python train.py --routed_scale=8.0 --positions="learned" --attn_scale=0.125 --lr=0.000182
Below are experts of layer 5 (counted from 0) of a mixture-of-experts language model. Rows are named router (the router's row for the expert), up (a neuron's input weights, with its number), down (a neuron's output weights, with its number) and show model dimensions 288-383. Each number is 500 + 50 x the weight over its row's rms, rounded and kept within 0 to 999. Numbers have three digits each.
Before each expert's rows: a language model's description of what the expert responds to; "mostly gets" lists some tokens that are sent to it at least half of the time. This comes from a sample of Wikipedia text that the model never trained on.

# expert 44
Description: The prepositions in, as and during, including sentence-initial In, As and According, before the, a or a year.
mostly gets: " In", " in", "In", " As", "As", " During"
router:498495478551537492509539570496497449519486552578434470517491548499551488415495549575487357449472420528440483537583528493464402493515412461549530480551489512463504550571517508417470514440521520479548487505578592386471544487466474511460603543451487479532499549475499402518460591494480451626
up0:552491580355470507554548520434469535653554621429429497502426456438510508448551539490470444546574460446513502444534520401542588548560480468452494496394479552544519444506497464408526535440516532514449513646412538377556490438560501518541504497467477441534525511488533533546461472490502580515
down0:465471614560571552489652554375449525593549528440438483532440528468486490501544490500482565481464515549464497461454456434552460507535510444497491555490556586482392471521533451492434535489550544400509467440468504461467501429481487498542498618478489444519479504533582524470484558516489527559
up1:496480474550527465556483437569480507558499547492484608507454354545537509547530490434433483467501482454591540448501517498554493488549511415495528485530547433496441581527503515568423462473474444526550497495514404588457459470485444479501507484527506570542513583493408529570510426467576496486
down1:506532491579581597476522503538438561437499541492535501499496469499561435510509470515477450532478569593488444471473431535474452467550480481608568463472513404462474587490478488484447468477435460505505451548484483600498511548502596442450528547498475569516489573421421669522485397531426510478
up2:477547509531421478486485497460472572563559482447564456521517547399610460614475433435480637546509534498510499530613548499501456578524470544438506394411463538442502472508520463387426537551499500368502544568462495514520447412496443501485480532482596491507508452477504537415495522537529474559
down2:509445535592510545539526589487588456480605441478499471474401595556458514446470416475519520502554537492505493546532497475488457484507580599521539526506541524515541570449541539490533567445512536512504509425464575422594488587419437467424405491495429590517460475464466507462432588453520447515
up3:488488478555492472497444528520424438462580497482503517488465486576566485528529508438546536506496463404571563535478446508503473439442461499466516491510487543460538532516521504567463463495486419533599513544542386514447530445416452530514480517485464493499433478396458489396519540493445494481
down3:598481500463621516525501540523399550529566505456464602526511460488496578502475556563502444497490593650476490443510500494543474435452552528498552397531484488431467551586534445537459500424406457598603462580399539519535526539487558457450496615472458560480554447486502575466434466541507548532
up4:533553524417487544521528503457514530508572509489452524444485618565598544556516501451649566498490542493411472535339490441463465561424458499568453468477486440455473585433562385496432608423547489544471430446583489504432455511508664516513477488469518524512401567430525493482467557497559521418
down4:496449566399441415473450434533512522558437467491503548555420501533531534525440505597567507500554545531571578625594557531472528496418508460423548463532432485478558558512532521563419499459571506482491558481489535444534444403524489510475578447414450477548523513538508479514438577518460476523
up5:505458462511438491525432519518447520551505427467443604513506502512479394600458425531558484481494427406513515538473497489573469454597525525571500500498466581530552530541480512565513421511483487565525516541509489618523475440463473493470584528491505456462435517453384527544481550467492567551
down5:501419388465421458579447480519536451491415422502526509517525556529633485456442608492519515538510485542471518501502573422487527481492476548538598492523582438555431550453464534407475442506597520549457528509561540453450471466420484495542548506415592553446520507509527521530530530481508508497
up6:601518508554477490448532523574436488553453462449507511451494536476439464493478509445476394420453392425481498456568578528494473494523409478554472530565487492481413506481510569504485570430511537470494530570556545574564500474456514505521438462565542529454500526597509554402491471450486531549
down6:428536488575551509518495545500600485506515485581446541515496551439507573519567425454467467534480579498371601418429474403573515486478511435499474449477563505578570489572439506434474541557607560521424474552504433438445484409500500528506513543443410442550508515506503602471524554520487532542
up7:552494509439498582641481550422500451558610553470555485482480505483529494496464477454528528491539531445449504498535472440411530470507404509515491504563484504435454475411493532408523524490542478457470479608542556486554529449437442533507480543510509508451463401464483588424435479513455565502
down7:516479418498543566502479456559524503596495553546580517458497553592391488464435456464583499443522434572555486558474481421412451535489473454564435470510488490490402585416597534573467528558511516474651482475579483545456461410526500467398454495545471542526489463456468457409511507562462471477
up8:519484517569554413522569455480450433490481506493479529451503559444462452463562530529456594315523490478515532552548541536581456502519504505507462399482542486538500538529504445522461549587539459550533481579505420563471494467448437500555416530538520487368496493470535515381507501393447522565
down8:521454540532542559509464539566685530511435519516542528529480528513568599474549439545550471511447554544460510450463449412540521541541651431561477502395551495526551486537499472478522632502479521538474463511425406536418539508530425502486448511455545492508469564465455575527431455555504566494
up9:469582528441397550480581479527467607516595502445432550435483450516520464453584488553509583510521484424480517521432527551465457415466550473508451494478465545527434449465563501373538455409517457553489555531508532590531451430496479499514520427540537454476582615506420540496508402441466520348
down9:403541479475551463484519453451458449522546512539480524448518426452478369550510533454493574517578545469461467500491549569432425450504537615420573511441489519427517434456480558439535473489541543460510592498537552478594544485497486551496486535555486503555568505616325433481579447506503515468
up10:543502343528453441585513489551474432529509528470424451522503433500509413503598529493571447531518544508543497443459577537514513437556466508413487499486522580500456467576524623439570406443482490496577504433487501474523566538427591333473620498457492435424470566452501467418525492374427535513
down10:515520405573460473568443483527526530453439481434538476509544497555571546440491516565589451474482606553457457416517384470499544498519458479525474329503487490558538545426472544474435495468471472454558382438488524471465505611444491596449395470489510539480467519419478442471618500469406474552

# expert 55
Description: Mostly infinitive to after verbs like threatened, fail, plans, plus from, not, before, after, without, as in "prevented him from".
mostly gets: " before", "After", " did", " After", " until", " does"
router:567488496546523497445503544547529395445471557523497477406498530539524498464598557544564384442512499491452488543513567520485476436480478511557504384492498605477510622552511526478464457534525489527483504521548467449535430446466504467499525452436503480451439552462492484495506534521464465515
up0:566531606568477430382583462491494524584497605542482448362499475563493510508536465471463555397543544533517532533455572498455495468447479618533512533496485492415486556418514521488598494510516428440502553417501421495419487380487491431507530535422434470512550450487551453476532498495565517441
down0:477589517525556505531493506507532418542488496499500571396407407493528479509485533517454588484474575444498513530543496408493512557552491520578548476458474525407594453424464540586502446479536520481477464456524487495460599503513561643532554452540449508515441437459517566511567573515484490580
up1:502537599501519536485469469521453539592506481518507508427533603556458477539493528500514469435503532445494524520684524512462453499408465518494537574548428526509506457386439570441474589567511492476498464558410473541554458490558513502519490470535556520435491566483480508509497520432534535643
down1:544497513420367543547516546483539420428516382545519499479435465458479540496373585532503520533526477556413457598569550600554487501530429502470571536498504471466472490568460497413481409452499412499390541520509587460582511478485545580469516482465521515458456544463544526569504601523533532549
up2:522518519379531535478549427441446506572498475531538475550449484559460550453545514401440487539589474507559517507360530487419508509569363509493521517516510488434543550515488545503539478553490501583546451521418508545506479581509484424508493504523508516515439408580539457504477514451535594580
down2:449530543489436467493635465471502447610396539583505444401492479593512535474599547553497579524538506468521593552491544537394474515506475541496460449532491512522533400427456516543542486497516538435470446394458519489493599541438391441501518486522506527506529494505475509516536567487541534476
up3:388488412519506547543422420499443451445439467525558572507489514494560554586597517411509440472517507492471479461516408470657431488495540520492538381461500542406473389510526443511491502594462488474517507545491523483552516505465548513467520494424638593513537479513471363529505530445507536487
down3:477509524561545464460433515547525548419421532423558546512471558435532480438493451423527426485414538458503516510562407522578524481523540500450527443466524492389469519502462558433441407457542467538584540560415469487426536531502464475490527443556541495493467550490400451466499493569435476557
up4:449517432435417486458500449536525569519490432509472548673443545525518497474638550473458453482496530465503466517568575534485531611526507453438437472522362502499492565491502566495488603466429552454533483510448556458597539518504464429521558401440496486476529604556527466437475534505439523544
down4:519490438514419562528501459595428472446556419496521474489545596571523473516468587583534461485514658499486476485435497519596512544492481474498516487419584549412466564455459569468429514466423594550473479468529422577457467474518501531481503495519528485440513477504516479532513518479515497552
up5:544544502566504522497463469475461543520490554532620548537547608397514473484563433552532489522402509557460504516529481560513545562568455425449483528520459533530533522484586563533523627539616451523458448533532486514466545452508518559554491519489487498409477467482537488419473528495480463512
down5:521482473393505452523589453525512449543449515532522404454520566546509638488480471616629476493501489560502564474516465468485489457495518571490447502470526590519448522411516644456467501511632524480429482450503489515508567486380499509594534584457504459534562501456431425468569570574498522520
up6:520514526680560451526504505482507507479482454441577496465509533474485399553497485463492534471533457535519444519544550524558452524515514557576554457568552470532472517489432510448539453517520541528428679565544512500453563512460511500463477568522530479617546534445540469504485558441538520485
down6:550500484558543477480501557419604510514551461552475451493466532540446452575511480525564433473455553503575551576521436405531517527518526533435534499463552521472521483595566518544456459488487480516582516516548441501512469514393564529452521459450482538445402578439490644488595529525459530528
up7:399472471581478483455393522535468545462472510539579556591464558536464495450516499393486479450549505514503441444427521474459488551489553505417459495397492509500461457622493381468563599495423522491532453559504535465487433477582488419510514415469480484568556472570529524482501449505508524500
down7:505458530434524475527461492596401551391528441457500558415543582437455445453393563507570386503479478517439519466556450477527587474422409479506504518521521465483528559495508548443494606479502480513481370504556469432560377574573533535388451480520424491516479543580495447494582506443420459624
up8:438474504480526534596542454440603536459554456466514549506503468534467486435449444457536593445533501472579545476542588506469530497478481486504443428459508467547521503472450561496538468520468512488503512494364580498550437475591596508537558498539563387554532539545588454512443569486592531596
down8:575473489380451426520543478504567549509512475451522590571443519591419496494458567554448520555529533560525513507555576521486526474413369440510498423552536513595437540474465565509428504450498546491323518457473457568530508493582490481487416425608576527514530436501536507560521471491536479466
up9:545541529628512545465434513568517535628564487476476435518537437481478486526534565559543473427491530469495492560517547471512498519424484492542528545466551541403500566383429520514469490504453464439470448539473492459532462465456527511485477448486520569520548563447498401510519521409534477516
down9:423405437452394460513523575505441581576472444442488472493555490460556486558541533512519539493482609420487484588475575472566436470465503372487475471556471532488495454551596591457489422503561456484497505544463475469506460474415439499429447446513408474494427493524476574528611611546465454527
up10:495549545430530574668451527555554449542369466546492551502477461553521604464537503477399597474499465454430542458534413498491486461483548511555506509476519486443479499582529395461545345490516475480473482450506540480585505540562573472506523540441479483586554509583538586524462412501523425451
down10:503493440608536499473495591507550438461539549547449593552509470499560548552477492445447519558530529482492504437512478483559453541545551566511500511544446526526469620492561435434458530372508512546493541455534549475413559524449530566610504535531479532502474478494582458590513499505422515462

# expert 9
Description: Mostly by after participles or nouns, naming author, director or agent, also with, including, via; common in credits and infoboxes.
mostly gets: " by", " including", " with", " include", " includes", " By"
router:549457488573599536503532550521471406496490504514521527436403506535565483377492476520526454514531421502446557549484592487518503405519387466519555465552432467458488521493565483432444455515523469573496517513496539418511460457427537427453511436501571443509449510492444480460504584518561438518
up2:485500477522467517389541521533479612538637549455430606538487434469517511502459536514492522470493485414574457498582475442491423556424448539433520531492502457454434504533432539432455490501524523549604452556498425575417554497431549483512521473490504459451502496424445469527470468502480602484
down2:516456519524561524515435448526493525558572546546447568432480531517497440502459468475555533524515417458500506465540461512492486513416396555506527595470481526487481467514489544586431510454561526563535553447596495492443511542488510430545556371577485469486430482491468394497520477501528431485
up3:425540418384561535532612537595532563487574492590399548474408602419444425501475570537573512512492412317547402498631521584489511521476494464498495513482487456494498467496544459494417513514487461528551502446629549566422471525549544570535528405536425450501493447558441414506479547479483465615
down3:472434534556548453565468573472383499532580455560513469531475493533453458499560504496650390548401483414475479426499499538530503469505469564524484501534517579426508531420398575475431495478510523586490468517417582525587402592516528443422541516481482524464432535588512548487588483531499522511
up4:510474487401437489316467581485505462471428404558492456628543547558498575501555421505534485519478616580493541562420559493495384525495616561467465533589501547477495473569461575415518468477460480435529533502421419497462445440536450565484545501442519430507511458497511523497509575551522658509
down4:485456444547493503470439520522508467397492434566492554489512497449572585503486509460510568509469494535479477513472503539419439503449513445462483454580579475584429529605400512416492547457498506558554537514500526473467550545499379494427459523494487488504521469529470576530422495545541600539
up5:578502595505568402563599490495569483464419476462471463524517439399601423514536487520479566492527570471575496523579549463460498475556511492529504456444477502400533521541598490470480484517526461453536426426529458527508436531518384544494554488464449421482508569471513462577495465442510475574
down5:473499458583402405550504509535417456455492458472496461488478561540522515479511534448508439524508510606417497516469484534552450534431525434464531612535474379512514611513442454494558408549541466496511538432467549406523463553534569525463516596480485523564467499525411437506474517448502387511
up6:476508565485545559521548567418480484553507536465462514335454490449607477417558524469550544598493547462507461501439429476483551470463490451469587533480460474470550531484461494520371501439530558421455498500569465522490481429516526493557447445525518449448440535469468417506512464525578475441
down6:500549463415436494504442600469494403488508518491478485503475469554505552628447435623485544416585465553543567511520560461508520570618483501506551494475499561507506460452626515475489448461536531497585452514442490478474504434418517506521518478507458434516481506490460551407556530504474488482
up7:557482466522455511513563495614565510497574427561625496490544546485471557534441451517361472540470426529569559484597461498430507493424449507503531425485356521453496502462419484448408447441485505530458447528559528476376572473418461525490518509530492522457569511571572461458461474506469471515
down7:502480449532514450579541497459472421508515513606561482377493414570506462535508491533451440527542494431537542417501465498509394457577521558529514409578419486504590479444492476419490550448523551448459564483485556481579463585539501423453500542531572508488491546574421525446470529465466456452
up8:437525473579505475563399510478447471502533494442556509497535551461532527457528445614493452508486491446453458505466531494480508502497543476468440471496571499564497479550478524548497456413515588636432513466456442553544393507477509440496500407505524516532524520475488455525495471452446477638
down8:531531526385562504594535506459482446589520495521572420509419589593523527486451571587549349520577438447498487558496497506598470531566545537477396476408561465421494491541484559545474523448492492574394568430506471461609583523514497393458530407464488560517510412452485364484545494535557447478
up9:440427510442447557494500582604570453506545531564457470473523499514593606550545532484460501450546571471529541539502444473356505572553575479577506476567443549508477512497578481527500428525482435472442484547543506457563516528570537462452517555423523458551485544570507501514494439540472451519
down9:468566449461552563431464504471548475461659582486517449528548398606477477445470554502512451438496636492656473416569503455497468443532590420499520542511467394459525517475617464500441565358471577489555475508438598557521490494524466605484624560448529556481467544429485479432480575510579471482
up10:455449561559539530639534516458542456417542572564544544487546453470509452406587444462445511494378532481519507491490590519470464518591471545432477449494475515575436481559484492521481414452473474580452500496550539512507456554472469534509550534506368529516523506452502559498540514459464558486
down10:565547503504561436493535539540456553525557518468522509450490478546465501406522489563545469504545510539590419453500447492513541561530554462389449540457524456526532510409503530407493572500484603497549437512434645433518524526470499402490465509477499492484508483410478486411480474544582549493
up11:444503614564491507566482519420560432480478554548566459510501544549481548419548516488498428556548453515431495494540478483401484459521501521474505514617491527507444440502486594577530475492520505506520529558460500400561466536519491485556522466538425446505471522500489476502495422463516598530
down11:523578450456471527535498517518413548548522512501520470483524457481528510477488413575532471549582518552483498509528584540527572569413484500455398435405467476575502518530416548462518523508440545402519440511532530542453591532437568374459542476525573495452538532519529430495621550519575443443
up12:612506456513507463593555441459520496480509513542517539464529554444529545516468468515469454524618487492570503530547517535592546491535474546534532497507471509510574436513554470581537583531487500438506606586437533530607498506415398435633515494501552505484503556462477529507506487429415497490
down12:533475446547455511503519512427609499505456530472521485611422504489499499442614447499561442499424490434488563519588448462488510543533596438518495463413507522484499512445579636408486427512564615424461452568536516563484553457470562508462467518515489477513494569596549484650427618509545523523

# expert 50
Description: Words like such, known, well, more, same, much, many, early in phrases like such as, known as, as well as.
mostly gets: " known", " such", " more", " well", " same", " many"
router:550473481575556511568560541541526514531557467507439584451460495520517477403591519505484524497495472518502524525480577467434524495496434539559574441453448566455483551539535478450457438516431413507534452465504521482545541455510524465455508455476532529527448516466522448578459523500549500578
up0:527571431404523579454442490488628522500513595497430538546491497429532491365545568471500492497547475434507419539539467516521463363433450496527502449490465509417583530516617479525503503431554525517451524483517511504458563487437556524588485518548546514523421528502524552518476513440479474505
down0:470521438487532501593418536478478446532593521466562519605488605434562558438499508536542531525499598406529488595490600472543483432541448521555579487457571538459544559425489532426473470486557516433529532493543512445423564488575515470421493468531609506518462433494529468507531522501540468550
up1:541486516469422536438387557489451513568460503461570381465494560410531430560503518504530522481571425497544561533506533528582541410560616486451437477616537460498512507538472480448404550550452528438490515465539431480490524538513426516592542458439531504496619511582494609451468554441520534518
down1:599507526496455513479432550498531349474441449537512537462426458418435527569489477446554353536492588432464509560443550462538519535597484419459452513495534451494548514597486488427459588619514490517487503467511451497517556492512546468410557508566507456481454519460551436514557542455478574645
up2:533553515465530557415562494467504512433465507511547460454432498534468500518507575486434483403515518511449539497480532448546489532531523460447570447461566558428570572606512530473491465478504535523543464546433419461516515465566525441552600394447533440462498494588499414521504451545467458465
down2:549526440485433513496433497587399513491479560558528524475586553447586510458505529570547488434481560545471480486464490545605497537519502602548448494532505593479611480553461422475574564432549558489508472450509562459501486447486542546411441493536515446572476492502469504579416495414471573512
up3:524541503478463497568551431462434504565492514427545568429407514534488539521570576568443512505471444598484509462492500470486535541509449437646433537512413546435537534529557472547539527404502452497459529557509526453476391501512417499547502499446465493513402517541547485473529452496444496471
down3:481522427473580464598491426561524448444544506421460510445461517605456486497492483437351568572527605484545480438441470508533549543440483409519529487436402534511602458468515516502570442448487535410572549614433573493496421548536465447518458515508474531575489591510460472496573514508397414504
up4:487513425542546477502446529379443512513518488458491476406439494489547435523603438487512485432539420517426581441497536505533521515463492520491444512641525470429506520528475509546502518493544583605542563564542626498507418554435481454515479531563532547489475618389455489419490489544478506438
down4:502476477489457455492565532543510440590570580526653474451482505515633457379483517519499455551472411484510533574516514470513534496442508502458385450470503551447561511481497499453521562454471548488401424459571569461533389475446438473460516528529480467480423573496479463422516508538527454429
up5:546543423458499576482551525561468459509410571548475597477503551482589547533569524559488505566539489562481481469415569493592459550514617607471499442512411559536441481487473483471470541491515578440570470499465463485442520552511544458426513502466492501472496559486433445451518599542432523487
down5:560467464543417572512489440527487513481519491552533457536496454478515404511410506556510403574561447538483466447478448454564565481486471520422444508585520470485579489514539453447530471489517453555449509540522486472478559579488566460565635464497590627506578490494503437516615378403405523497
up6:538502462418447583393623601475561540507393515522503565503416520457527555498486477544550490510542415475544463420501530449456537505606517549494487488547482557515549490541505564485468546421503511560507427470561465501552514512497453381560564546502539527623430495496529537445433430535494575493
down6:544498471458386549559566568467521534480578534467530468533537498492569441411458555409465475489408527413507526479484515516459479344477519519497551526503508494489529531509529507494508424519419440491494509537499554467442501494524394551579523483515548551486473458496518542434565565477498440479
up7:432576514523554441508450463560451481595472461518507595567425453567496480459499322493423446503562481487481511523563411477657398486461448430493468587484501489591466428579474639546465484578511637569484472466489513509492500551514457460466510511560538525520431475472501562569446588480529569521
down7:507579527543464504487446593466559496580521451534411480433473485459482547442492612565499436446462417531498501403500452487479506566543532464450468431480527515415453404478470478524502440403530491537532477628553419499465474514526464506480467547518402507484387528495491537577516427591462549558
up8:481519516464485431556437495505472513475453496447575568491461581551499482482576534551457524507513521444519613525490460526584505542435385435526479410390488555577420455598498498549562510496535484516476407434512503494473457540557522457540448495583551549567514572426516431443498496418474437426
down8:558491405516370459557469482492560554430524530480466483556441529486459495497591415454415414529502552466615543466505517530539538620495467441543517448464530541519500568546584526543489575500479541515517477434476545549545489511515561435511469530556533503480456456536566385489508416476400442550
up9:567548556510558568473593547432371493465450502524474498505468467364521474516503525577452499428541455389498474512503386425555497516525463467530490503542583431442571471545538473523464522585546524510535588542508464448447558509335410525497469445556522574514370472598447517456472468623391521397
down9:436587501441433526536524519402428579555405554415538471574550460428553419532527481564526433460445380452514552598497488468503493574513486450553543636497545557508455466486570515569509419473524546495571599454521425495495558476460492506551527543618488457438388485576390516480508604578423412507
up10:514520608425494499471529446341515453442514631542528561555465591384466375532521547534469500474480499489546452451469434494471470410505419520473543416542555448660479504482475407432485567460517466546481572604489550487438536477407459601487484435503489552471517512520542420470509521494481483495
down10:555535564518512447601417497533431589401411502407446457551495469514497452524509512581484491555569452478479475509461469398541605472540499473548544663478516521445427505491576440545486511395516451476520522441400463489531500481474528502495434598557494510483457459603525480525560562571450380624

# expert 35
Description: Category nouns after nationality adjectives in article openers and short descriptions, such as footballer, politician, football club, beetle.
mostly gets: " footballer", " politician", " beetle", "American", " Olympics", "disambiguation"
router:471490467533514565512546494505453455545510542567421564490493527495513514369527419575547450464502457507492533494505469522507475481459416530551479425460423554466418541587530522471467571493507384496569480488592543416457509521487484474503585477477535540566473575461502458445471532462403462587
up0:438513465465529491432525445595466586412623490441516522545538487558508566471512610520477547466467485498489485465506592497430391461558473541470484544531526425560441529516438521515540523467526386460479507484487516502595542363481443492456506566491487428394572508504465545544495561458502509553
down0:532534523542523534488454576567523581536501586556468548466446486544513436427537408500528569530524581513479520506430495554490516459496471542557479503495441456440540488470513571540480455558561455460602499479524513451510424413441583481513487528418528484514523512641583613565523507576516493384
up1:507431522549484506527518489446562505549467430506392516543481486498476534518521468467518486456480513554520531535499472542484499523478547494534519478480550506477519459554469487524465490506546458631477529543574537439454514557554504487480476418453472495543483367534532432482468579510531499472
down1:588594524488527436456470482505577500532519480498521543502512628514354445441448455453571484461450440506519575425511541475534471557516454533544477402430408434530490438516508470457443468456462516481471525578532513498453535565621460461421477518516519509454540494462501476534486478417509446400
up2:548596537492529497484491464509490479460466531519585404562497608468543561463420512451535496551485526537494445429435445550399432509478510525584451511497485451506474526575434426445513548524526522422486546493460520478502515487519513519525583520435534455485489484418483435525455495476491470540
down2:533525542498461528501595451425597526577495457469505500470525469478434562513568507507596510513527466544493520456474443453501507496527416452454431495473551542540459481519532536577487526509430503525531519462430522464564510540606593603466555544419499507489473508506491437555470502424460538404
up3:542440510528475462470501444461497529474560618505494498466487580455520589527515540361433488481480476407552481523483458425574529460505360457459561449491558479436392537497476553483463486508490486481563410531538534524558469501463434506414551529475540582536448500544578559485542544554557571374
down3:435551371491518541496485480489499486457482471441495511446512506526441523477576385464490498497481601608561496522527487458424573476457500557522473420461515455522519484470564464493446479507523549479447547556513523523541462508583466442572480480498587489536563615546507545492612553448474525581
up4:471496399428492384514509548606472542493547446592554539510488590478464484452510446429513542481532450479508472471525463484564483436476507473532494529531541545580543607436481500466442491438543445488477432446461400557557441509555549477543539452541509425520603546539475555485551443457565485488
down4:606522511362563453467417435457466476541513485465522548479571535484560485588534486527562471415492529487508534593597610530536498529548461494489534485549450509443528475518544534540561541542500418506553571470500610411424512418413564568514565570511434480460500440466529466450565417500522526558
up5:436512602539427520476431510409478490447458420419484495512526482510484533489506506520549413523484494484502469595424510483462642620513532444406517542523445597421538495497558566526484556482502571465400534545540477443544438472537544512404498432548480458499513568432499450438493444502524490457
down5:566388529499509537488535524576543499474394479583438511499570426537485503452402529482573500471477546520470409447529458529325497587475481498455455500588516537540416524531568487621504504560458499505498493515473500517471534566527512431514467517406431466549521500444551414542558542474550587491
up6:503498434446510478476466494518457452490427397581608415498481551442516474421536543477467471551481569591472537505458549506524517546508540540505472541476511514463532430578448500524500472584502520562467512557473601492557455550523520472545608555517460503476455518481527531577467546479553664487
down6:518573418412523448457520424551499469505480434396428558520516509498582600500574587487477484519550575556565534457590482441503530533539440410487528524498509471460557493535507513527614572456531572475551506515418491468527490508587534457489536601464464475482562490492521465438520561514543484441
up7:421507569506463466551508512500467535517505448479476567458469573493538553427385540525508500530590475455502526406466392506526471506473519399536529493595525488543482483535495506471503544508521423489516393545531449444542467551543499427536507561570497409551491502574517596543471621573577528503
down7:493495563443621409418468562508490505589536480411575536478454495478488463507644592580484591457476528467496473516432510388593470549537586490424557448470539621425499525488495552531537484530543486485514524611513502430508521437452484477507478471445570498423423380527512459456502536591499476503
up8:544557440464475410483427550583440535435475497511575369554428469478557532491507587473511519482620474451489504505556509480598498440562560475559503523542465486515509473404511457514461434512408472436469454420461572493440586486537545486405503535508546469324542462464542507555488441498478551561
down8:518535473491551457499463531462552500536466605503401527435410577477555456581494564485418374523493485542452487390428505442431491511478551441520492461603518483471568456474459529382485473438509451514562495557493503475500478478487501459435417550478548495501546411549528512553523482557531494437
up9:531484554468583547489591563369570455543522497600477523473449487422533421581510504482421452465470469503559459489491525456388501425485569463458527522494539457437589510425522545473458516502484452636482462584520450484582544469492547566457405546573505497517490449486523499520515510532464502449
down9:486512552424501499501552548553375516495546503451496506456475461467476340546501581552510466554467443546449456419457516628438434519443422523481464515501568558417465487545491579434478557504481459524584494610547535384373521502476495465486497592542473498493427496521486457469480398546496560433
up10:516494460463483434459554482590476565496563500487544572486577376494454428450532459391511550499406521406474543487530549500473604552553414477446425426574517556538534514539534525463565459530430534493520449452577573519527541470531449477584493390452470459505445387642443573439523473489523534469
down10:446472457565428462472544466457456492531497521497418456488573490581510484527514552568554477477490454606552521581573426547506648485403549511485506395547458500523513457550456504509393438485557428533548411428557504491527475474483466433562441469566450568512604558456503584441569506572524441485

# expert 43
Description: Words in film, television and award contexts, such as Film, Television, Award, Outstanding, and the "a" in "Actor in a Musical".
mostly gets: " Film", " television", " Award", " film", " Television", " Radio"
router:495555516513529486543589457539536453497493574550449513497445468478486387507532509517544486478497383434563545547622470432516464482541457447486535514499475471497526553505605473415486516506505471504553420575545596442432485418521508484499539459419544489492532623510561438520460587418462455505
up0:517445523529505492459549547561551536440507483519524419499539525419547478491531472499479473463522452483477476535569459478438397533564487490552513444434521460423568554527488517495503478487470452521589512375458422516497464548468546423477518533531452555436611513492533546460482518506513496630
down0:496501519512479518602552545447476529518472500458464530556495578578534438423525473489525443508571422488553436534585497467461483398502469481445481539498542442517452527568490508480499547464540491464516376543569526456455488491480539501496522482517467483470510506462492491430539499563484514608
up1:574525534537463491480398506466539555521481560492583482553483556447565457522528466469541459536434511508449633467563468425508503495451427474561415598498456546587459445560409558442510509477390461580503498508526483507466487475488506587456507546499532435566526474476455461572459572440517520467
down1:541523554562548592598494558394485527480466489503476507565491489537512469510398550479468392507457577505433548467562484402488424588516485506539522526477507495417489422547438441509445402511523481548495475419503512572402496491491480486441427583503438562541388456463431438465555516535555538498
up2:469396474460509448468429499447418513586468490491484555524445542513515531509650480474532436514621468519462529373592452515516482598435464477483494426488521525543551520476485470591449513444418467489430463414486490503474424544435426481491572499520506459457498472513545583573487444500496589511
down2:501469523444425477531578451567553523514483466494508529493519501543532490472515453455560547465541464510536462397482477551524501445522515494459512477524461533487390598523543571463494528397525535520609545460523579519494506548533509523496467491507463562434526457542451529546503600521542575567
up3:403456531524432522505520556452497440607482501597538458439488416476592529532459530424483424428557601461503492469431401513514663499515486572532497524501494539501497446482459506468484496446492550454511503390414451447445587545450400545507492535589550479540496493500547505515479537496496544439
down3:575551485445477502477468506455447510512410537556497494581416483506560649473482463509480469409628481484417528575492482535418553444546394483511561457549537508588438628553444466573462474476486451420543538454416582478522518447495501456549518527482479521473536466407491523519463461478438457509
up4:471541523532474395335537515639543502461435551486462557466505517472442521481441520474501362437514419532522466487560464526538491496511503487518492496525475510600456465535453513426456487510421519513538559519512525432487517423505545473595566550523489413670528555561484559588478619476535565601
down4:390468463583519498547615494533498539540486521520495502492446563495513573556532491494556464380536469494538560603543522451542543420473586561529447534489526400431445435498568559419435466432493503558554500464454551554508496554484528485473437418547490593482499472426318487570547494542553492482
up5:448488406536515498550560494573465446494513486621452522528468422477407402437543506574487434493543541549480470628459526529450546497523480528470520509482505507414515487507515549568609426468522407418523573479520512493525563580547451445486540513487457490473455425474522551432465493456409508493
down5:499578535502532484610535546398551477495532422565556564420543481585497553503529463536453470455553527539475592495547522565514512465527513471477496369497530393529498521550430385519562517532492445500490505500440580512523422489513642495548433539516484470519530518413461575543504513484392439559
up6:477499487451507590495443530531473469553474550534480493525492469521484431505575511548575484494515663596439466566488505516517533562410558532470512477460461521460546503473518438462562425499505560394358560575439473549479501554504489572521521541564477453407377464413483625573457456499431620563
down6:514533545389415518482593461565532508466534456473446536482564486507477511513505457553461512475413493489596491566549454496476508454401518523459479551526589582532515506417524498404540514481545581477501436558451547413462418599519540489526513554508512382497513539432536511495405473489516519475
up7:577556452493528513440446578506356592498463451494508468566537406519497535449452421539576511522520422617488541466426492441509512466536518424469510485542524510546570494513534514488493480581505494504561414497509400489475426499493517496489438515482453496517525498498525571498491408526512535461
down7:499588458400517558569525487537516602449499503532476563479427499566363502522466535516462508492498389455413518440539496523472464544587487491435547555554543367445500491472467509431528547434519507537541425454558524551517424518518639557570548541467499493516541591548494425562509556423589548472
up8:466531468576418433511502523510530466521465458496623429559516500488511471518563501483570511574456473538514506486509474501474554466555543495493526499532455512443518459504588519472500524496472482461505463448538463452484556468531585537437524522429550418472488474481496521477461453417490531542
down8:537588584532394472501540541557479531490540498449464481460437461535481522510510519477446504546514588484496478471417478458473565481444526539466603424433531565399550504417518528544480475470515462465503498507472537528416517498545562503524460556417545398534445534466530505505493494436394561516
up9:433508445482513505422513505500525391509443622523441603537477515565547539461605490469475519506516491489495508479481471529586474491363447599509483508551515592538468481561493518532464568396478468507393547474424446478591433521462573492584509414575593394527451450522536550545506443509413481476
down9:445522562428500469381537510519511503457497550551501559495569623456551408478477530504494545609540536473490476461503535546533496486436502516428447510626413491500538470484532554539542509465600496507476505457559493485489471516449457631552463519485577518529573535506539511486483452516503499525
up10:449504505460547362530420526501521473466521535498468526527495497491489466498565541520523461529597521587459470596469481479533435499579479465549469459478439515472476528475540534575478443440467538473488510471520501473560509507388590429541475579466633444495523456501485471523460582634567463453
down10:453516555456568514484506549570444452582408490540475449481470368585545476486509487464531488518491535473411441449432560537491416471536486487500599553506450458482497512509516441547482516479479516468546445438571428489481570498510490585405489489456467576547530511496453471499487487491436514461